config.toml
d_expert = 96
activation = "gelu"
moe_layers = [1, 3, 5, 7, 9, 11, 13]
router_score = "softmax"
normalize_top_k = false
routed_scale = 18.5
balance_bias = false
vocab_size = 4096
tie_embeddings = false
beta1 = 0.9
Below are experts of layer 11 (counted from 0) of a mixture-of-experts language model. Rows are named router (the router's row for the expert), up (a neuron's input weights, with its number) and show model dimensions 0-127. Each number is 500 + 50 x the weight over its row's rms, rounded and kept within 0 to 999. Numbers have three digits each.
After each expert's rows: a language model's description of what the expert responds to. This comes from a sample of Wikipedia text that the model never trained on.

# expert 0
router:561537490523531452494441534521496530516540485517534521494540392478486616479489472483407412436452574570566434497552436467447511478448537430542489493543569561478447569437515472425509591460587441446496439581559548508471508485554521522551426526500553415528481509549473549573594433537402559513491480471549523561435502573582564443488428562501504487474493391455449460431567474532484534459465
up0:391479493541534452482498586515518513483466514393521455403458468519472470548383466525609425482508486566527493530535494476491568420520579490633556529591489517482566502586395575454510551516528508476458498542518483528496511498497537499467462479374457548455446507524499489524516528493436467487525435566447494509466551514508501487480506473479537467507495502513588446537391596385350528451546
up1:538419440555570476446491542544499423497496565408576502469517533472519493474438485587487423493574480446522436504483547473491506494501520520462467531477507467505569522426581558510493499537483446467604454489548458537437599546434446369488502532401484516519559464497508389561468520474454487572644540443444510481513555460498541526461442477473383511538595577483566427507484455526572430527497
up2:444531590483511495467518485509630525430469560535494561450569514498424475493492424441421508435468440452504609553461487539464561506511463561546449426476456578561555518576480540426474480466517527523477493473510543490520537536480481525509545513439473461511411469400604357426538553486519483535495472515445556497394547564433489402465462438517458615579498555541487489546516505574506502562513
up3:518470488443502518480480551423487478448547547472425463435447502563512491537521462573409485548478452531485490420496522479513517543544518577459381483426426514606557466482502429537521467550534485493490564463458519513536618497471517502490422371570484531412531518503422490542495494564370452575528544472581481513580528481494417547516500482523473510434444479580532490485495559495604374582543
It responds to: Leading digits of numbers. First digit of years, scores, percentages and counts, mostly in tables and lists, such as 2 in 2004, 1 in 14.4%, and six.

# expert 48
router:417508503476516524464564487427466446495519529502529425467497517626543502450499570526536506500463423456439508493496457555477574511504500567555514505474546433521402541483606454469533474512511552487504430496446535582407415502561549520460483410494498587551516540514493476419418486521430409489622523443525536505448405511505573546562482582465561540569583425477406582508511445500530525438447
up0:446495465396556525547517556483521548405491519395500505525558535484466548511581491528481445514565561541444556506489572556460419525577560571475507447546438523505523475560437436552511471527473551478558439539544483511539546519456477533433524529544528471464472591369616421512434422482535521473492504510447516470415402410527540475479608509518518561404465496463440441431550429520502556523487
up1:509487387564534543485503554527531387448469540409513471510497507508530519489503396452489499507525566508487497489601481428596549586498545444447529495531494451480606557498493490490524495422457477500386556464444527455583535426517520536525497501482363478493459536491513432519522530510452575485478519571553508504578417516382467423514560508587496547440416513430412459498551425565460543507546
up2:472442417505547544500446498487525578508404447426465514472607575518465573515483489542480434611623483596503543513468552467545422501554556506498559439466456453550568414548525413500479479560535512478520462495380494489566522504509540533491484490501387499417501557417548407490467440503451620479548482519408531535451490515446501555527518492539538552497508564475556467467497518482412509497410
up3:471530510471491456462512420572434499472578463490545562574552475528437550526410437469489553434502609582499424516544430529576487474565558478529463505497446499466444544429414562517479443487481509505547560582511478577459511420562450471448507509524565427470481481630513497514465480475490534483569505523498556455439447533401535555546511436532527476530577590393488362520469518424482461527494
It responds to: Name initials in references. Capital letters or first syllables starting surnames and place names in taxonomic authorities, coordinates and tables, such as K-emper, Z-uma, R-öding.

# expert 44
router:465501467550470483558466520434486537488531405412604457532401504488590396560556500592444562517529523497486526548524476430468517530446549543469513509456489431493514565524487537454473482528595510540531579564499472466483455539430614511384513539497479441559522511574548414479488501531527432428527475456498488579535517455468456477470446488526436449587534406470439486579474450605550452514594
up0:605500537494434556578511490604402501486454528513499521461533497536551499425471501458533496454488515475481497483530497463484507503504458467539588354468558572459516463512437473518446407451493509401458552516432550369535474472386503465455443459522448517487469639523556525510480502599446498533479552547552460472546572452535482448543499577523507418536458580531459490463540459562501505576603
up1:419521493518502488459498414514557383485556547522476523455453542545480531517508383522515495472450508594486499493501570513465478502501470456587373490590477514446548473551554522516587551469454502488424573523497515517488534504555477610499516547583562528485469504474468490391392460530418455558448491560494456411500482551446500477466475456653457543509422528549570478538604472475561433509491
up2:427499468444455479499528454566456510491494516471424476427499566495463539596525520531504500569565624463523575510510489632452471617516461541430464504530434556527601480618522491425532487549546469593531446432502534496517477476491525465527485486535448464620500475572543552504535504497496461511525415426519482501493445554570499478534488593505459531490416563518618439437411487446477559523554
up3:484442489551397508496549465440532486422516511452534476480528575524467464503493477495503501577543552514491527514489525516503490558548491423597525452574471463513468481436530574514474455489523560515534502597565488564515572437507482532378617540380622538503411536533472526556581442528391518499471432430484524452459474425481547521614455525483545587478407454497595435492484470464530470466461
It responds to: Initial N and cl. Initial letter N/n starting words like native, northern, nineteenth, nobles, National, plus Cl, R and other capital word starts.

# expert 60
router:498500368474462551432471438421500437485547493532498463593462568473503418445528554415426559438469465549541532375555532479524547519551534552480443528457466522560501428515470519541561433531526422579528496527472440566530585462472527457490589434442485539552483529482595591548508396476495563480439473502517573487592468568538398559513564488526508513428424493542490535523516501512445514541502
up0:620451539530533490532481496546593465541516449486475472561569501582490466476433500601490626445427589477499465480422455592406535463510448456482504480531401517481622520546485528512598628422444472523389482491492554534488491496534503466524416452568526442490490499455485456582428535569481519513489441503565489458471531503479389488450484490403443512531452477482519538474522497562496517517465
up1:495525404436491485473555568474509501459462525569505510418457512595487488559429542500450515463455502637526494520524563528571480499476508504396498563498543539414575472615511583543504479526520550424437552445564478594518487622507525407471393443513484539441458528426504413488492574436529397431506413505458490502469492404531461509519535472474526508540457475450481507516564531482563506505430
up2:411489504506478496463522531564485531560473527476457443539452477463467469507558564521620432572498416434436494534527609522498430580588516471535519466472423475485490454507516532475575376524530619421403549442541466515572549541469467501477483502504532437415503569552465508522544541435567511533385454566460502470508539582425472478481520468480468568538517447485553459586534511516469505442608
up3:482511485538454499471540623494374468451439607517487542472404590533601534475505544527390491447489578493484517496435519533542474507438465558520465559587563493513467502425472475535420517429528547418417512466427496536443465578554501465519473537596450487349466481473567515515563591468443524502427517472521503523464560512439536527461514515614508474553479499502528484535539476491539488505414
It responds to: Word-internal syllables. Middle syllables after a prefix piece, such as fac-ult-ies, rel-ative, Spacew-atch, plus table entries like Hard courts, Toyota and ″W coordinates.

# expert 58
router:491515515516533464556418476482439571556522505420486478545574424614406511560521476513513425517589490524525544533456446492556454507563486462530454560454518413525432521536579550552432535558474520502501469548487480475503590539472386512422510489444609495480543484467518523498591488500437450579560484510515477465449442563587412607557484457577476468491428536533492455450495472443453451392562
up0:493463517501516553542462525557540516541410473490451462490476453432537528522546545471510559525404535468500484463531554582467446500668469514516529419493542491496555504480563421532534430515568570409515520472540559564465492525464456468533393446558493497461541549460417558515543536473438501443486488354451487600498525483455489498466509449408463557554516523562533543454378591545406484533518
up1:432511524483528611518498536536551519385489390563434445482496499452475542675554470473464436460560484542527528454482411565524551473426525541497585480491482425556533470449485456501514475480469511486507542591489515505478518610504448480491481478434540518532570493519503436505463527428448463445487492525392562493482545452489438518493563367535487546480494541609427556544571596503515482500440
up2:470426422498517527492540589552494482507442552462439490480452490497488520492409449471404462523512446485494507489492494514503566502554454490524501420487585552548522495490450474518506483560525610521524498544535629547441493464459539443484425552524579414650489485530449453415566536422585454532553431515543486593409479460440412512426543486439506504485478570636507450514509539463469559513457
up3:470527583444505556475510491481585570519501451496420521478491416515546494518490613467471486563442549549479536480437480532492550395528465473462553396508503483504491508451538393465580436404398460457482501541519555510517532503551592498435598489428542463499574492572573542509467460490513430453553415582475506456553446464544471523503569449497506435611496458625530527478540477503566554514434
It responds to: Commas and "and" after years. Commas, "and", and final digits that close years or season ranges in honours lists and biographies, such as 2002–03, 2004 and 1913.

# expert 56
router:499564451477460559466480463445475451529601624521525463486453517633520482489586458513530546468437453418489518473468530400456570479439432411520531486444536439433502482460582485584549458477479486515495462442483575500505510482570439495501517511513456549454552562641495545490471510494511535522498580444541441433570414588508524566446466562472581516583515569481499550523609525525440519506517
up0:557499554454502501473529547474413449422568529421507470442491484513477495502499568411443477498522446577489593468532529503462455454594553424523505457548373494506603504461472470512514539509535527565490499505500432545572499520382587476537412537483489516475505535476557504530530570560599489569555417490480464482472420545434476525634524423441457453599514465526509478466466630497461453496487
up1:497429508542497579569526526416454547481446577515518507499530584382576499570420505495547506505415541537438471506525534530586530503474523464536490499474602503534502489482562485533509528531507522414449515583608427441478379462576456588515502486465487547482464417530444549413565518491413481461563505573495530525515525543528486490456390454556378463429441531588471473551530497477481556492458
up2:592617504487483513536477463458520425400492482476502430471473554434523529626474510493535538524516418532496408520565546532453564509564440487400485487587460520458452507503563512477522564459497587396425531547535562493478528499487500501447423516515467540534478414488532589507533459517532525482465540494540511476569608449466437448398525445484560478431486524619429519508497412454479444583533
up3:525416562565570425530512525536470572523477556493523376515465515500618446569497494592541475515530525416468626507547500493523462587531532562573540454500444485464513442504472474451544593564496415572513511486526420492535543550479517457470500567458507595402533494504498482449486433502548457544486448573566507442460531481478482380562436479502501510515467572530505487535399470610511429478458
It responds to: Place and entity nouns. Common nouns for entities and countries after the, in or of, e.g. country, city, player, game, company, France, often before 's.

# expert 1
router:445439540558572470447507505442405532531414438535527495474456449437521493543546486495502548505488520485451498549523470456573538439487514597508440536450435430544552499482526444527480496513499498425478472582568445591497626443504563476463544532517579420531455544487435546400517477465530538480550487552436526563555491485457520512498444517441367519553552460581413412539414488533487433616536
up0:557549515437607573531394559580481474504576499454477523485461444480504457504510438481515480469498478502456458501626565548550574440498597514502535436506522517594512546486549544389440503517568419578431606468499560432435525508470492481490452466505464485449510524441433445519527520487430511498389459539551460508532447506476502526485555528579616469506435440529476567441497568423542547522577
up1:514445506422438585486500511474517454511465523458400471450550515497518505460546405583497456446437511537503459495400541481530480482501439541496429498416546547499459443558543423553556470589465493517470420544546576469620527582493534540523411474493536458484539520424579524554495469521539539513543597404501508495524603545577479441460466543495457483438507528520572439470560465560393544540398
up2:499555498499457528550450438534523495526454480504483467573564516473530489487508537493520500596498545440542523437424475435521567509478478529562472467385493524629467562486446456522371535530618470576461544437574513550564541539484449591528578465515514459579586477412453517468488511549431491559531551503430573527416519569530477540436516472560487480418434457609494480407509418495504516523493
up3:500459480613473539536520519491522447475613550497452500575541580367436473563401406502555479538529563471523527478469432571508557515500419462516576533535491514441613466526406471515589446424449631581527526462545485524528471521530516505462627461447476496528504506507533480528548542463515405500527408549478465526447459410562483507493527459523539526425453523471465506445524475448488507456468
It responds to: Capitalized name starts. Single capital letters or short capitalized pieces starting a proper name, often after a pipe or city name, as in T(ennessee), H(opkins), R(oute), St(ewart).

# expert 23
router:511438532514485446417469536478508558507506566528565540457550495478505540421430458469410540455426447557530508403427462424493532498478560563476474603554533462589507491476462454456528471442482509564569418417471588478516500536581499500459518553532514440445596520500505536542540505570575459455524525485517483455436482597581586522591426538548522472501470360446486508477557482468476578418538
up0:540516481619539478537528610518437518514494444440502517504495465463514570466510487471501480536489544381418382516516456513546495444458541579468545482470602528518590484511489516443575525469547518475448521461550508541434548469517482425630495502550483476520457499521588416510530475392507425417455510509487530508558511475502586442362523492498539435562523471506429492553451558590528391499470
up1:501521519493542492528540423544510525444438497590510540515515521431479488413550499562536533554514510531505443430562575478579563462461467445439496482553593476493524510522540456528311449552523570464512457528449463416490475470449408442566477521580486453521500465512523467447507487515415536557450582428524516505521565516494537419451431521559505532567609603503507529470501462491643442519529
up2:490530562465499547502476472470465524486506548507450418400458553485466438478495442512523530469548560522417525417509530554438516469545537567501488450433568524447593470622541488470493419416505524545456536403532505477534437448509366501465551426459499494443494441589473498515447524667485453515562478471450540547514500490517561600454514535515463540439489583499490563446613533504450522571471
up3:516468533611598579484535579548401471483465566430458559433492512539495457566557496450528502449549529478488558538484477523536528421425485462510522464474481528542519380434425572483582506490514455497582499541522562502371476422487516469447589497472530447533449371507526481569477541445477523431397522543491559509540515468481445516472506525498539518564548440522525563521406582426482433539462
It responds to: Digits in codes. Single digits inside identifiers, ISBNs, chemical codes, years and decimals, like UNII strings, 978-1610…, 18(5)8, Roman II.

# expert 24
router:548458517574533509548527511521567538522470471425514550539580472450578602482468517438527429563453513482532516540431579494536440401494432493477484478515492514395479498583563588433468544492423511481544631540595484445510434531586453494436542465474484466581438423580530526544495567511414438480486533553485466592502533515459510409503428548424480554527491474569459512456483469420520451462480
up0:574498482508587556636516519543488514626506472449494531502675482388607522480479565474470512572559521494548597520492569461502474408467478455497575481512432442492505555517579522467424564571525436452475538612542428462601471517509549573513487565479513475559484424552475497517465542479443465465540481562482448504486451567425551518475496533456484496547462498457482439481504530473487530496532
up1:512519490434541455676513543541491520570473418460516486520556482508506546470516524437479546495594519535521538514498630446414462452456533524500540565500375506532489509478473548549413578573507418480489493550545454470558531481479571412488534660566477400562481496485495460577450547414443494468487502450473556521517503504439547488467495509459456510471463515397520458499508494449446599530491
up2:534550469581547585571524529476450391599479523561483525520520464452529518470415592428482509561484498438471585506542581527569454482575514503462396478489455634475529467441554568443542605582430464510507503520559475485523484495543614561494479503488420536507503458484592536432521495603510501446537585514432514522460422476414541551491460510541532510510474493521497544515449502455441517480412
up3:530387493369555446439471633546428494488467488519518466520450629499481451506482528422522470513471461507468343458531508565526537507570508608510478495497529452516527591556483445436542532556543481450495534447562474532480511501539480592451405467542515474471514522539484498471487450472423529447539601510637504496460589481458489543469486420519491505520487503511452516599479556495554564494547
It responds to: Space before years. The space token right before a year number after a month, comma or "in", such as 6 March 1991, In 2008.

# expert 32
router:559419455556512502576523543460570487453458460499511487447431553487528454430430444458535535464438538433496431487480581526504527426535387446564602430593524508486494450496458559489451442479493516557525619503580532564521622523517431398506489451435537464457475486520516472538535523525516520409523514504547512532503430393519515471485489503548482528474512568536527494545532486457533389586631
up0:511515522436504438449506447477476511492512547494469431505568554587490548487484485479430392388502541497469524474565449588605476523412571542587496475489470547564531449542543482544459527502574557535431496529523504545440403502585441548517543485580441581584478499542574512463569440447564579497390525486463424434518500502401439455449529435583429543517513487437542549509530531461516496465509
up1:444441584473444469568457523523504480560484534506525445424477492546433558552524548427424362534542506452451562477404520455546558650519503571401474523518501435502480586489444465577464532524537504480434505452456410523485500547506515554488566515462535559473512494599566569522548468485576534451517521407471521555434479465532547445564485466501616491475500454496487415500521420497439502456548
up2:549523441459523566447505473489557513463440441547561492419496487545541497501589558576424513508565462514480502610435468497515525524551518540399449537499483463475518555510473490559536519461429477502529451497531572467553542521488487503527512547392555452483456588407534460589562534405508484477398485523492512374575605499496622454539489452450492485634433408540537498469457512506485507437470
up3:516498491488482495469563464554543506462528554435516511533504521558497390586475485634533509564465445474538566465524433476417486505517469488378441630487487517484592529545551466516553504558435515476447503639496447578520514542497535512454507457514546522495485466504472528483532483539540487567540497384483442443474446538553401479566440509434410524443425545617434430461446507460432469517523
It responds to: Latinate word-stem pieces. Inner stem pieces of Latinate words before suffixes like -ion, -ial, -ic, e.g. inc-om-ing, crit-ical, Dep-ress-ion, econom-ic.

# expert 25
router:424547452517423477490461509433426492565541546490576525419472508572428448481548572515590554462480489503450456540458497498410492499471483428482495540418519503449456536450608455565507476507462486547465463472551542483541538558553357489592482498522475521540591599532513477433544492490471497518527607487606494447462492582539466510485482453450587482523580486565407539425589496509454564465450
up0:466490493556556482462559510468521532490444385515490524476517583547411530495466475462526548412509499474531514442357511550447481546560469520418451456496477508523577489588515477525578517494490459418454529497488529577466553472447477436538510504442474479524460468405598480566615531522481504536374536594554475489525546507469485495465563357555538483483488495554496446399407480584468550551508
up1:485402468508542593563513533476619550459510527543472423510532518465456424528559526451494528520451591530516495514491576513581437496418525514391527491493477417375498494586503453562434421542516533489452531484560495524566551445418478491480414418527510423469473511439436604460583510505507505536491547543499433470476497500440412476453579567542499471461499547523488517481470543368539558549482
up2:431498439509486493467418512489517450537421481545451441452436563458443547502445501481572468570515516510429522458447582514503508472547526482473479491498443412582592461586478518568616521510523428506518555499528550529562613539455429541565550545472579471442538481535593477450547493468460468532408620469450553451573474542532504509468434490552463558478511487574582510547483499488353479452498
up3:555513463543611487507538440513536475491518454439490571510485418448406578480468516518441454480475482541537444420482495548508462447558531547574417493458391569508496511568446531438558487550398425542474581537553490517628479482489460635462507547444502433539535484433376424542492515497476563501491460441479447551503555569471547538409543521503486434530491497448496483519473534407521446548539
It responds to: Determiners and connectives. Demonstratives and function words such as these, this, their, also, and, commas and "of" in expository or list text about organizations and practices.

# expert 15
router:515548451507599486426514529562508433507532558421545428498432432507460551505489547523509477552497529466490460425514545535458491482610400513488517525535450503536508403535464573443521492407571504438489490461425468518453449434470589429517499528528587468525534391446504476527589555531468509560483464559456488491498435446499567489560487516399501471528531443529603598479408547514615534574557
up0:541480432493480536494466520507405466502424470447536444471491555391541565455601511509546475532403465530492535524475511556525446453445560440574527474523484494487315541518508547495488505485445530464492528584556567510438446515514551489503455510413459554529556577548565569537454529537503546468376426481561509525483457433459476560496422467485520426494463385583492562566538501465520514495590
up1:363500500485553412471493452636551530498448513509451535421526509516599466529564433469497468524489456504504470479520546488534568572559455496525407517463441539540542408566526514599515588474442553385485465492531398468609486507487479481489510555528531529454518544578455527493590423391494436515498538533505524497640569503455526504467558525499427505464475496516501402471513476499467501461456
up2:412464479520426493554528507501489540586493522589423430464525494544482509415480486498489566498454498525412511439525526497627463507524511483504459397581420530431438490526568451528470443527440457576496532463432451527585494433418454534491563483375470453446502438480535506518458458479544540482509608565410559595524497462562424589450591524527443520473521476468554470569495537516527562536501
up3:494500551378512454500558407555509513529537512541542552530520441434454442500516538471416470492531533525400476490560627456516468440566614465478519430469511528496558522566499518420494541461499499624550501492484534508503453402528465532488484434560506523543542529351538435573525500483497560561551521434505426577385603541515476459478389479519511487531435486494547511547514506566461517468499
It responds to: English surname syllables. Inner syllables of personal names, mostly English-style surnames and first names, such as McFarland, Payne, Nelson, Nigel, Carl.

# expert 43
router:501557496498507480456502474508480570367508433457382575522600476515442449546539585550508437529507488556478581542445557635579508423540508530485451443527471517492507448468438484550519419462469447472451475590589491524479501432485425493557500525429525473549549549405542529513468526542509580527499447553550566448478379558471427528515520531461549479452448467472525522407478497463533494580442
up0:365440628410612476468478529522563472518515485560450463433380467472545457437480505542602569531492450530533575532480454493481471461478481607479434550497604535505549497551483569490505525531553489555522440468477478491485452529553468472543585483598539557428505496541534538451447476537541518588510565446485427506491483547542475522537482464451415449450545469548571550483469392468510439497539
up1:468465493490513491588564414419500434500443506518482497578545506551534523527510476559482437462402476494497538477511485466480535508518473442540505509508447380536468356517483501499446484595593481635462530474454574539554556515523481482516598481529507526500503476653620594603527499368503496529488448451494516534504532534531492490493494617527487498497429447540502501518531453523444422542520
up2:458478463552416524495581496500505519503496451552570536485421452526577523538371502476515544418526516504562470407459499491453462580574525473509415528569568506472520501512570556597534523378479386421511501483494413531455472579507485499465507591498396539531519543414488411567531501506499551566447471412560498522462415458456553403498554427443498481536492537520539469447545545450486519509511
up3:409521391535501557475455525493534522545428422523406521565506456444572522441518507445512479482498477559457456521594500476559463474508582463488613525471487519578570466541420421461531517480570447488439568494552575529501481475477415515506507528537470507446418543438402535531467386551503532497411552515396476450510515499546508447432454453493541467556470585439486494548406602568509548495484
It responds to: Career action verbs. Past-tense verbs after he or a team in sports or career biographies, such as finished, won, began, joined, played, moved.

# expert 30
router:442590549464556472594549444549474521434451526520393461494535473573481450475523500552476489481528463455504538531484523599419476465506529543469462489505461572439521415557486467530407482448601512500448507628578471434489443492399456458609514431474480452526576577406495483465543568531552479510516496501438563473438440536522446571479502543577479417559510509450562492484456562479535580525445
up0:335416474423493529497494556485490521469477525447603576507440577501520520476483521505538459471514581516494528499520537473425550578532539537509504517527579567536565444572427581500534436492504553471483438523504539582393434467524427602543467530411428493551461425469504546524533503466472490492497484529459526396485524463449563490391377485470523478469500437504470497547474445514631511524496
up1:441496537510428504510544505534494510487437395449519556502419497561519476515504499567480571492546529497452588484483605535458536481466462477586561501462577453503476438468495504507520467452380573405520484478501503512449470460504445445498565498544565621445460478581538538619522511601472481514482485550518412561521453529455600557517383563520482465522409439592507429547570485532431489530516
up2:538524494551461534515415483542437542517480372433530538530575384532511486547395490546501548437513474582490516443450531568455469577487458495585478563544600493451543610545507474432564501513497442481462410549446457523447455553529444463505516491586513457568528461478561456479569548577467530489530463440513466539528534492429500549578449466491428513575593537496507560563395540481493433453507
up3:501508514495571524502457544540490458634518440435547442559513513412521461472421580505589436468454431552602479513529543452506458519496505521582538515486490491484469461509461516444483487537514448445481491545478462493523605436426403482444587554538541567474490461484517522548557464413511493448531488502516361426494491584575535589574422555428498428571475585506513395479464479514458454467535
It responds to: Verbs and prepositions before names. Action verbs and linking words that introduce a person or team in biographies and plots, such as appointed, starred, married, by, with.

# expert 12
router:582548370538471507519547510515469599486510502549378514547557466526489494548529532446421495548503564486465512506595431524572447477489465509469433540442518511446525462517501441553528475464552535443515481572566475478580604527480452500550410420421477530406545461473549510560590556480495489437457530458552560486544573523540595511456500575456480472421485409471494444482496560556411504455418
up0:481505481523519513423551535505550435402512487572515639454519502444575534440576458389462486505398529541501526408475494426447505562487458586501464471561589522463520439523526416438548471459496566485493445499507471578438472420602483541506536521479402510508511424452546542458543511467465562579493545540509415462598523498528530505444409550475504497478493566573458477462487426470523522592539
up1:499539550497523507531412494535516474526486521517513583537530580498479497536456527535503388529536474456462530497490557515483472467500497558392558481563530480578458434528473504432468546431530410561605404571514553498411464500549594417455583519503418446497578432440458453539546490402555408468572492511450449530436454608520520514458565445483489573556526530577496471436535429459530510466438
up2:451530462462490485475570470534532490470481522429500501522432479519534597538467507431407533543528497503500576495472476520408513557582580513537476522499355524517542472572518541470514513557516468524534475478440407502475530478522477590480501498544569624524529539497434536430409514540503494543534437442539443484509438538491395511491462422506459459450504514357475517581492584436492677488522
up3:380556501436522435559496481445454477504448490555533551556451567554574462557522558544516368494541488517583539508477501506474591516482538577496490474493497475492513417583531463496414449479550474579494469549505503486474502465460531455495597514537328483554527429512509527387467460510560528465604475440440498524468478602472586442419482519429526532454508496509504473576500478468610533510520
It responds to: Table and heading structure. Pipes, commas, "and" and "of" inside table rows, section headings and list titles, such as Appearances and goals, See also.

# expert 62
router:421446383510528557487510414484496541463522484595534458493546531463505525445555449520452573413491450532457512483519539459528537439489478529462513500518497541534539396444470451540452433572517567457515528575445499647535575441398479530414558504590394554483487465541586535433537456568547478472476554531532502583507462547486441573437577464566517518424493554472536434462523460465526459532464
up0:596490515533536479401557540443505604467404482508478490468628458553449497506510513524505424463485570488510505525496472522555475552420543561511501437471525561537519460539568587561511449395518435516484505501518487461555569409518523422552569511446484449461443485523410524458548410395486490517503469507463525525576453550518443443389498637617473463542582466530505508466467482534541508478486
up1:639522516486458522465616475521542536485515441494476603511486537534560452497479595502464514466560574431377551408477465519552492518516462503517545418453600496526464483458469528546504453503610562510539517485569442489515466556506471454511366451485449520506589549565548496493471563479458488474481477479416476496565443514449507454428536429509515418396501404558522561536531439464449568484488
up2:549594495529489404451570492545494534559510455497460429416496498573541425466456494503559474481508591525516465520579530594526523542525480530456433448508490560460547443585532574469516500476557471350408493515445476504445526602501527478524487521484539554605460490435424450465459512554523513475536495589468535559526465518484506442594573492531549475461443430439494521453414430547505483404596
up3:430499540550556500510575552537383528480446521470512475570431512480433531585477561404438544493503415439461481480526490535493479468449386533575545352543508511547493476470488525426505545538489491490540440466510451490507426478522511479490519457526546563485357524477521526489490479473510464438349540517506564460500413564536526495584483617527476466512514517501517572512574638472461522461519
It responds to: Inner pieces after prefixes. Middle word pieces like c, ct, it, ell after stems, and stems act, histor, profess, e.g. commer-c-ially, Her-it-age, he-ct-ares, ann-ual.

# expert 34
router:573489406490630497593480483533462582395438489510535504428558546493462545441452434529582579425489482587442492469537511568556537353511476422560521436567510503517502526541462461536504426538491525439507581507497522524448472453447478454499418476465441525468487534515546431444539485531540449469449530579522515550494609480469478557512538458493545452524531498491467444510496404567565453562590
up0:504467516582564461506522544504593463480520489502537536502618479404489485465469339523534530471500473500427441455574563461490433560512432515492547475522544564550430519501512522416488487547559485453513513466542410495460537546497471585494553559531496446480549504466591544523547538440473446519606520441478465485564504462461530521486510492451451459560651497551465532465380432508378470479432
up1:533572584469464585516547492447461479509565512441494446547512540613454518519586544485481558602557473568559491563475442461456442452592535469453465507529500584449455448498486558500493485449564507472470530567501432563542472501500491396544508518482431507460397426521555517504569501479560444437416469491461551529464469596433519453608441456611459507363499466524476461467504476458549494537503
up2:535534458499406582418532579477498478513601556479510485466604475471444556536551439423543460456511523464562544526433506595517528469520463456372374504478418566505348426491479418482486547461462534418548491502510445488448481480520550445531488463530494576551543511503527519532462473540535499507577427516450501437539490563452507433524502552490493498483616459573515500535565463555587478545528
up3:547494549391451545556402512442540481546529457374520509639571526517516474469525538552537450543473426464513513408418546496414588538427517465543433512514436520503508531431532473528463581429539548455520599506519410414536472528527519521510521455575444472508519442504500513559499534462522459518554508577421466532527518524537472616517476535553481458443441465512516477488391512491401416489516
It responds to: Verb stems mid-word. Middle or stem pieces of Latin-derived verbs and adjectives before -ing/-ed endings, such as discon-t-inue, incre(ase), contin(ue), ext, cons-ist-ing.

# expert 3
router:420509503555469410462513409530573488495547493516551503569582431529505550499434446540427573439450498537505462510467535421461467373484554499459517515496564522528486535497584566527450510492547424545432466474467571506579551548587417541523435527601481466461510494472494491471435432496526443537552507553466594498502492483545593479423472460623566430546552440535435558505498480491528580442431
up0:489443470542556490510492574580577554477432541522528462570477524472524540422450549476459517545516563466498493478492542489545484604490472574445464503502548492478533479512495476519481424542480551453473566482508394525511487559438397450523529526565434527631483381596533580442532540485520417414472550485496534542453548396512485531386576504460486615515543554477511511419461437526406449510499
up1:515417503430483547500654574496442515444491481456500548443474521530515500466527503420525480493505524454481508467495513493453488525488547469594446394378454527454467425488418537432527448476371476492459553595552516593488459387445532478610546480506533523551568524517509524547523494508436493554456531487606411491595539385499513523522467498461478504541519548478490440561524563534536553551465
up2:516574494524521497460510546552488486626499468560432438513494497443573454491470614534433477515428402453490444491504582506539489482544490547541406480439521587470529516489532459451481437599486438513500510457419551499590516493490480491526502518586525502466463517411453484399529505451482508441387496519405462515490442525531581498451577573444459396552462578463540460578472527481584461566434
up3:524495474490532587433448587543481425497497365405512527481519464514535469454472523547513526548501426540595449430467472519462554429499517439444488517422428510460572460509501437520459480440528568576510481483406538548507563493486456442537439564486566539432445548439492532517473439452561574583486357492553615506523430530562494560497470568489510507572469531469523477537440436432539459556531
It responds to: Score and date digits. En dashes and digits inside numbers, especially tennis set scores and year ranges, such as 6–4, 7–6, 1937–1968, 1581.

# expert 8
router:471491529554507579437519540574426562410460422461483562495558478472446490566584578491578484416553447593481549567545511573581484372470557540484459501523488502457521436458484534524474471490492545496420490516553485418465538448520435555505562462478499500516486522423467530537478526560523563608527556495596460426433463493480569439444549510499511529402506409483552462418418462427471477535472
up0:467560439473514563545404415414536532577545558473504479570579447451597521501497535516523438531512567551431535511564547409540517513515478481454464474453526512533525438551572475396452481557517513473531475495459459491591422468493502411479547430489419419470519495517597503440536436569435383472558557506500550524541541582529494501473421559536391468481510456539498465482572489445420448531471
up1:450480444437525467449575510468463482484501510513445486455511485549544515520552520429463504453494481483554450488518538475427374471527618515451540499489499534553642535481472478462509600406531445421542517455467523516380492457492534474586579625511552529441536511486480485487505435502577539522524535338440454477539501460522599458466520454439559430513546478527546471523375495474460520533502
up2:597495526449495491509320488538466475483444509445512516491502454508406537476515453494458509561482530480520548483543470589518448480560528592492523496389390516549530509440470367423495582510432470490567522493514541504507534528459471538531405564518549509439592499493509495551434512434583423467528519432474527540514569522522502493495548439604586523478470547440493521521421453555385459519528
up3:544488468486502434484522552562483546502491562558444447465466578562536539520446547470529450483413441408523506509573550538526555517498526578457482475476483572485532504503427479349508507457378480447540570508419397502483475463532488481495524577498515478569567436690476419547524476533559453411452519458492541518560512520415487509492478542456482440489512465456505391536552544567534548519470
It responds to: Preposition "in", "during". The preposition in (also during, into, throughout) and forms of take, often starting time or place phrases, e.g. in 1941, came into effect.

# expert 27
router:447529447489390422448426528547493530541456483525602480546549528513562461473445509467503507565483480460449553560545473439500440553489612422480544509539470464622517442481510465518522462521490459542540561567392494512487571504477490482555571451476565508416464437435524556531447417554532481427506534480566458431455463430519540568461620456560412544485573516451538530565455474455550528526582
up0:544466515495563430565576538594465561529485519583487475589516491486528459488476525430504382484534483434527473528492460508498359502578409494464482492492621583499392403533501524475557498496525509543516569474504492515505414468591529472550444441565461402479519494457495491433529457465432608438441456495549585565522587459504428564484508542524479463421478502488546498450497484491454577537534
up1:473607551516530462515470428457484461516538564430516515530460434526474419488490507490512535503529538542534500392526512555504513447464544508447478403460410534454470516565578569593351494502496464515502451396525514561566522443490542498519534519505450509417535548576402478510493487439557567546481491617551516425570431478540568489454452470430483539554397484448500526434511603531548510567488
up2:447526491399420564562551531579456575467420496466532507473567536384483374544520528468471484432555511529565505492499534596387541492480534460511436561397555585514556534589492504484598521569505495442438521524521469422478570449482428489595497553559405465545502490597503458434450484460541464490425538513510468526577492517441466512470428500521502477513454513523511484509419479556456466485546
up3:499519508527455523513535485505478555453537450499524443528513482506466537481436497437527467403531452581462525564560508595440512528530503494476538405466513563498489384494564525557414518470477518520512550499507492422438495523476485538502418523442500387502496501489612490436521510475593488516422519588421600534435568626424560478552546473435580519502417524527606444435458392481525511489577
It responds to: P inside words. The letter p and p-syllables inside words, above all the p of opinion, plus Metropolitan, powered, Applied, peculiarities.